config.yaml
n_layer: 20
d_model: 192
d_expert: 80
balance_loss: 0.00104
groups_per_token: 3
init_std_router: 0.0101
vocab_size: 16384
norm: "rmsnorm"
norm_eps: 1e-06
beta1: 0.95
beta2: 0.95
batch_tokens: [16384, 32768]
Below are experts of layer 2 (counted from 0) of a mixture-of-experts language model. Rows are named router (the router's row for the expert) and show model dimensions 0-191. Each number is 128 + 24 x the weight over its row's rms, rounded and kept within 0 to 255.
After each expert's rows: "comes before" lists some tokens at least twice as common just after its tokens as in all text. This comes from a sample of Wikipedia text that the model never trained on. Tokens count by the router's weight.

# expert 14
router [103 102  85 172 146  81 109 176 154 154 142 105 124 146  86 147 130 134 123 160 119 159 156 108 151 104 143 138 107 142 149 131 121 124 132 137 138 108  98 118 134 150  96 127  94 166 119 146 144 111 120 109 133 105 120 115 146 138 126 137 116 118 144 132 189 132 124 131 104 103 151  65 136 125 160 139 105 126 172  97 115 141 161 133 128 140 127 111 132 106 116 147 176 128 115 122 101  95 177 152 143 102  85 136 152 106  91 123  89 119  96 127 124 152 148  99 126 157 144 108 124 158 164 130 129 100  94 155 171 136 145 130 144 130 176 104  59 137 131 171 161 111 109 177 114 118 127 135 140 108 164 154 120  95 103 144 113 127 131 126 103 141 114 138 140 155 113 137 143 148 171 171 177 167 130 118 138 142 135 129  98 123 142 171 105  67 124 135 160 135 116 128]
comes before: " ", "\n", " 0", " 1", " 2", " 3"

# expert 10
router [ 99 101  80 138 157 110 157 187 118  93 130 110 111 136 121 125 138 112 150 167 127 121 121 143 141 126 141 144  95 151 164 127 141 142 120 135 147 121 127 186 118 149 102 143 159 147  32 132 135 123 130 153 150  48  91 136 121 138 158 151 128 160 139 125 159 158 106 110 117 114 159 130 116 118 154 117 111 128 138 138 116 122 144 130  90 135 148 155 154 135 140 152 173 107 178 121  91 124 147 100 141  94 154 104 141 119  73 111 138 132 126 139 114  76 146 128 103 142 129 136 117  96 133 143 124 124 137 165 153 117 132 114 129 148 134 113 107 115 135 161 155 132 118 118 137 113 140 154 131 121 152 152 128 125 155 185 167 131 129 137 121 153 110 129 113 198 105 137 134 143 152 157  98 121 117 134 137 119 128 156 116 111 109 111 147  57 114 139 126 142  64 135]
comes before: " ", "\n", " 0", " 1", " 2", " 3"

# expert 39
router [ 97  98 117 143 148 129 141 100 160 127 141  66 127 164 127 104 160 106 101 115  84 123 137 186 111 138 116 175 102 149 107 100 169 113 126 118 148 113  93 170 113 121 121 130  65 106 117 133 100 127 117 153  99 144  93 130 152 150 124 103 147 160 140 131 128 182 147 107 129 130 117  96 125 107 112 154 155 123 118 124 118  62 155 144  81 114 179 151 114 154 105 118 140  72 176  96 169 137 156 101 134 135 146 170 135 130 117 126 149 147 104 174 125 129 147 130  78 178 135 134 134 160 139 133 142 130 102 156 136 142 128 146 126 104 138 119  83 123 112 157 131 104 109 114 163  95 118 127 126 129 141 125 114 134 162 120 170 121 149 131 115 119 121 111 123 118 147 133 125 157 120 135  76 143 113 151 125 135 132 112  72 138  80 144 135 146 143 148 130 151 121 109]
comes before: " the", " and", " a", " which", " but", " he"

# expert 31
router [119 107 148 111 168 152 175 134 142 150 158 105  80 114 128 121 101 119 160  99 129 139 144 183 125 112 136 148 141 117 122 148 145 179 143 153 135 100 114 153  84 146  80 127 127 167 133 183 103 181 110 101 104 141 108 123 151 113 139 115 156 126  80 119 151 163 121 148 135 134 111  82 116  78 142 134 128 114 146 149  94 137 139 118 107 142  97 134 130 128  73  91 144 146 160 146 112  96 139 145 133 134  89 131 103 151 121 105 117 146  91 165 173  95 150 131 104 129 122 125 154  94 103 138 116 102 138 120 118 151 144 158 100 133 137  88 147 138 112 173 138 106 162 131 144 125 121 129 134 157  94 111 128 112 133 157 143 117 106 164 168 137 132  69 124 145  82 157 185 113 122 124 162 118 132 119 114  78 124 126 103 156 119 108 144 129 156 139 121 133 112 140]
comes before: " |", ",", ".", " of", " century", ")"

# expert 54
router [131 128 110 150 145 145 145  96 114 120 150 109 111 136 131 122 158 128 105 141 132 127 147 185 159 140 131 179 122 113 151 114 113 148 167 142 158 142  84 187 119 161 139 156 113 102 143 135  94 121 145 135 109 126  95 152 142 109 137 172  86  88 156 143 112 158 124 123 104 114 128 124 141 134 133 148  82 124 136 137 108 100 137 120 109 100 114 139 152 149 115 175 117  87 206 117 130 106 182 140 129 132 113 128 111 114  95 119 149 166 145 133 100 135 106 125 130 154 110 133 128 152 138  77 134 109 103 126 145 171 123 129 173 148 166  97  81 121 127 158 162  99 115 129 163 157 145 154 147 149 139 161 103 125  94 182 149 141 103 141 143 125 152 115  73  95  84 136 158 134 136 129 132 154 121 134 113 138 137 147 110 126 171 146 156 140 104 133 125 132 184 119]
comes before: "\n", " The", " In", " He", "0", "1"

# expert 20
router [135 128  99  98 120 106 140 136 159 158 160 130  91 124 161 136 159 156 150  95  91  87 119  86  96  93 108 145 127 110 148 147 153 128 140 149 121 116 175 123 115 131 128 208  77 115 163 162 109  82 149 136 131 105 118 115 133 121 163 139  96 152 144 104 145 182 121 134 113 108 121 116 115 133 111 145 124 118 153 107 106 133 156 121 118 104 116 111 130 144 115 132 131  72 117 126 132 125 150  98 123 106 148 115 115 107 109 139 116 115 130 114 134 123 138 124 136 131 150 126 156 134 129  96 147 102 121 166 128 162 126 147 109 109 153 106  99 137  70 132 188  86 150 105 143 143 101 121 158 123  96 117 104 139  91 140 131 161 177 121  98 136 153 125 112 116 104  72 131  90 154 105 131 169 103 111 128 145 133 164 136 131 142 128 190 110  91 150 119  87 134  82]
comes before: " the", " a", " by", " his", " be", " to"

# expert 25
router [128 135 105 135 160 132 138 112 153 141 145  68 119 152  76  97 106  98 109 114 108 154 150 176 152 133 149 117 131 149 104 147 131 161 149 140 139  88 139 143 108 139 104 111 121 141 150 165 135 147 130 113 111 102 118 158 140 122 126 161 104  80 153  99 136 121 152 154 140 111 101 143  91 123 129 137 145 122 159 130 123 127 132 156 120 104 113 187 125 125 132 166 142 100 132 101 150  83 149 151 145 144 126 107 144 133 107 122 102 115  95 177 118 114 146  83 129 148 146 118 145  83 187 119 131 137  98 151 130 143 184 139 123 125 120  79 121 130 118 137 163  92 134 126 138 166 136  94 114 166 119 144 125 158 132 124 165 158 143 153 126 177 153  86  73 174  76 109 116  88 134 101 137 107 131 132 118 110 132 119 137 136  84 135 103 127  75 131  97 135 120 152]
comes before: "–", ".", ",", ")", " was", "″"

# expert 38
router [136 123  73 140 123 136 158 133 150 166 164 112 151 159 146 133 169 128 139 112 103 108 125 148 149 138 125 115 156 152 155 130 166 128 125 132 152 120 126 144  99 123 128 123  95 127  80 126 119  89 132 102 124 103 119 126 156 146 145 130  74 137 110 151 107 164 129 121 139 139 118 100 136  86 182 125 128 107 143 130 139 147 124 156 124 114 127 129 151 122  88 120 164  92 196 105 129 125 152 112 153 128 124 167 143 126 107 112 126 146 123 140 108 144 161 114 136 130 160  87 169  90 137 140 104 118 119 177 148 137  98 148 132 146 118 120 144 132 113 148 216 140  80 124 107 120 119 124 138  96 122 126 102 140 129 184 161 169 122 146 168 100 110 142 138 155 122 157 118  88 142 178 129 123  73 117 105 130 143 141 118 121 131 137 150  52 133 128 135 167 127  98]
comes before: " ", "\n", " 1", " \"", " 2", " 0"

# expert 12
router [117 101 101 172 151 111 143 124 148 131 145 106 103 143 126 129 151 136 143 121 105 123 187 179 144 108 110 146  90 117 151 128 121 110 133 120 142 112 151 142 105 187  92 140 116 139 155 181 111 128 157 138 136 150  93 140 119 113 103 142  67  90 144 120 122 147 143 111 117  78 109 100 130 141 145 137 103 108 122 104 107  93 154 117 120 118 153 186 138 128 137 132 131 111 144 118 134 112 157 161 171 102 120 158 162 138 109 172 133 147 131 146 100 117 120 111 110 105 114 141 128 140 134  92 147 101 126 120 135 141 131 102 163 141 134  99  87 173 130 147 135  81 143 119 161 138 119  72 164 164 131 117 101 132 126 179 133 143 149 119 116 145 131 104  96 148 166 144 145 145 121 134 109 160  90 108 112 176 114 213 110 122 122 139 113 151 149 147 129 151 167 133]
comes before: "\n", " The", "-", " In", "==", " He"

# expert 63
router [166 115 121 140 179 149 124 116 133 168 138 108  65 134  99 123 110 127 152 102 136 158 174 156 159 147 120 155 110 155 137 163 128 141 105 134 124  68 121 127 117 110 117 157  98 137 148 176 119 154 109 120 127  91 100 147 130 139 119  84 101 106 132 140 131 175 137 149 122  85 114 120 132  95 140 126 117 105 112 142 120  73 142 137 124 101 100 178 152 143 147 107 199 141 167 122 149 114 113 142 135 135 150 114 136 144 102  91 116 130  77 142 135 122 143  97 143 122 128 108 109 113 138 112 122 142 124 136 121 187 175 117 156 135 136 114 110 123 108 153 140  90 149 135 169 162 126  94 110 149 141 143 112 147 143 137 158 103 137 150 145 123 102 103 100 174  74 129 168  77 104 114 131 139 128 149  96 143 133 144 135 154 137 167 105 142 104 150  93 128 134 127]
comes before: " |", ".", "–", ",", ")", "°"

# expert 16
router [154 101  79 132 114 179 134 157 170 123 175 131 120 139 155 105 149 113 167 114 107 116 150 130 120 131 138 114 129 121  92  92 127  90 147 108 152 120 116 133 111 136 126 155  81 151 139 169  92 116 159 125 105 138  91 152 153 118 128 164 140 156 143  89 186 167 113 125 130 112 133  94 127 121 150 144 148 126 132 117 133 114 132 116 112 119 154 109 130 129  54 109 128  87 125 126  98 111 117 110 160 115 116 158 149 125 128 173 115 169 112 112 106  97 142 124 109 186 138 122 155 110 143 138 148 137 138 177 130 147 156 169 104 132  98 135  97 147  86 157 171  94 102 146 116  98 115 102  88 143 144 160 117 155 131 127 169 145 139 122  98 110 118 119 125 127 129 115 117 106 139 173 111 132  88 122 111  99 155 130 148 118 167 162 162 111 137 135 147 155  76 121]
comes before: " the", " a", " his", " an", " well", " its"

# expert 6
router [144 109 104 149 130 133 108  85 172 135 130 138  97 140 110 106 116 111 139 155 108 179 180 128 129 129 105 159 155 150 112 110 165 141 151 100 114 103 133 161 119 148 110 150 120 173 162 110 109 132 107 116 102  63 102 112 120 135 142 138 131 160 124  83 122 148 143 147 138 122 115 132 105 134 191 194 112 127 116 141 120 136 147 119 128 145 143 152 121 140 125 139 203 101 172 121 167 126 152 163 156 131 142 115 113 150 130 129 128 141 118 134 119 113 121  97 146 136 132 132 150 103 126 111 142 136 105 190 134 107 133 155 132 142 133  89 138 144 119 115 108 126 142  90 164 151 159  82 146 129 110 151 149 154 128 179 113 151 140 159  95 111 103  81 127 153 165 120 149 142 147  76 139 146 100 145 107 107 122 174 154 139 136 121 155 116 102 145 170 159  98 130]
comes before: " |", "\n", " (", " and", " is", " –"

# expert 55
router [102 116 113 185 155 126 135 156 135 110 119 137 123 173 141 131 146 107 111 104 123 148 151 149 153 132 102 118 125 112 136  79 139 120 108 145 132 131 117  99 111 141 102 146 154 148 132 116 106 147 141 144 166 138 102 110 163 154 119  93 130 127 148 147 160 136 102 171 155  96 112 117 164 114 158 115  93 144  97  76 109 110 139  99 135 121 107 111 153 168 146 109 145 152 124 138  92 103 156 136 136 145 142 139 102 121 100 131 169 122 100 154 136 111 147  68 103 139 135 105 119 127 166 144 156  63 138 168 145 174 113  98 140 109 129 102 106 157 133 144 143 146 134 125 122 158 100 144  90 140 117 150 129 141 150 145 148 134 184 175 136 109 149 124 133 128 142 127 194 164 120 124 155 124 155 154 120 122 130 184 115 169 146 165 163 113 134 173 166 155 128  92]
comes before: ":", " |", " of", "N", " for", "("

# expert 48
router [183 118 114 100 155 118 131 147 123 146 141 157  92  96 154 129 107 114  96 142 129 119 141  65 167 115 128 124  89 126  99  81 139 169 153 116  97  85 157 189 133 143 138 139 129 127 105 121 115 122 101 124 134 105 128 109 153 153  86 126 112 121 108 130 146 128 102 112 127 109 131 107 130 132 194 108  68  90 126 158  75 140 120 135 116 106 117 154 150 106 125 138 145 111 156 145 158 105 139  97 123 135 110 125 117 167 121 135 120 126  72 154  76  89 151 117 148 140 134 126 113 125 131 163 134  99 112 116 156 173 146 128 136  72 102 134 101 106 120 149 115 149 143 153 139 118 121 122 106 143 123 169  71 134 158 164 132 134 171 139 149 140 147 136 112 161  95 124 125 137 121 148 155 130  91 183 156 125 147 148 123 161 118 149 138 113 106 129 110 157 113 137]
comes before: " |", "–", ";", ".", ")", " 0"

# expert 57
router [151 133  72 136 116 119 134 120 146 123 117 112  68 110 104  89 156 110 102 156 123 118 151 117 121 124 109 144 102 158 140 133 112 118 150 125 111  57 102 146 136 115 150 142 152 135 104 137 106 147 136 145 114 115  96 111 106 145  92 147 115 152  92 153 132 156 114 133 120  98  76 114 127 137 156 106 110 133 122 128  93 118 105 153 112 141 101 167 173 122 139 142 164  65 144 150 131 139 120 140 140 123 150 121 107 125  91 113 105 134 136 159 146  84 156 126 151 164 133 151 135  89 177  99 153 117 103 131 181 165 150 187 147  97 142 109  88 165 104 133 135 138 102 130 139 130 119 136 122 167 107 169  86 106 117 136 114 108 135 121 148 168 115 151 104 145  83  99 126  80 123 152 129 120 129 123 116  83 168 147 139 132 101 167 107 125 117 146 130 101 117  99]
comes before: " |", ".", "–", ",", "th", ";"

# expert 0
router [137 107 133 117 173 138 141  94 125 140 164 139  96 118 150 110 137  93 113 135  95 110 129 133 174 128  68 148 113 132 161 126 135 143 158 131 132  50 123 176 106 148 124 108  92 156  86 138 113 137 169 125 140 113 129 158 147 106 136 143 151 129  81 118 108 104 112 118 144 142 123 116 118 101 170 149  92 109 116 113 109 138 152 142 115 112 170 123 133 101  75 115 179  95 156  84 128  96 166 132 136 153 107 176 127 137 120 128 107 109 157 134 105 165 106 110 157 105 118 145  82  91 133 166 146 126 126 142 124 109 144 130  85 130 119 104 112 114 140 133 126 136 101 106 151 154 127  89 151 137 117 144 110 111 140 145 146  97 118 102 143 145 133 141 106 120  83 117 141 132  96 166 119 148 110 200 114 100 149 127 124 176 100 123 168 133 110 139  95 129 112 121]
comes before: " |", "}", "ar", "ak", "u", "ut"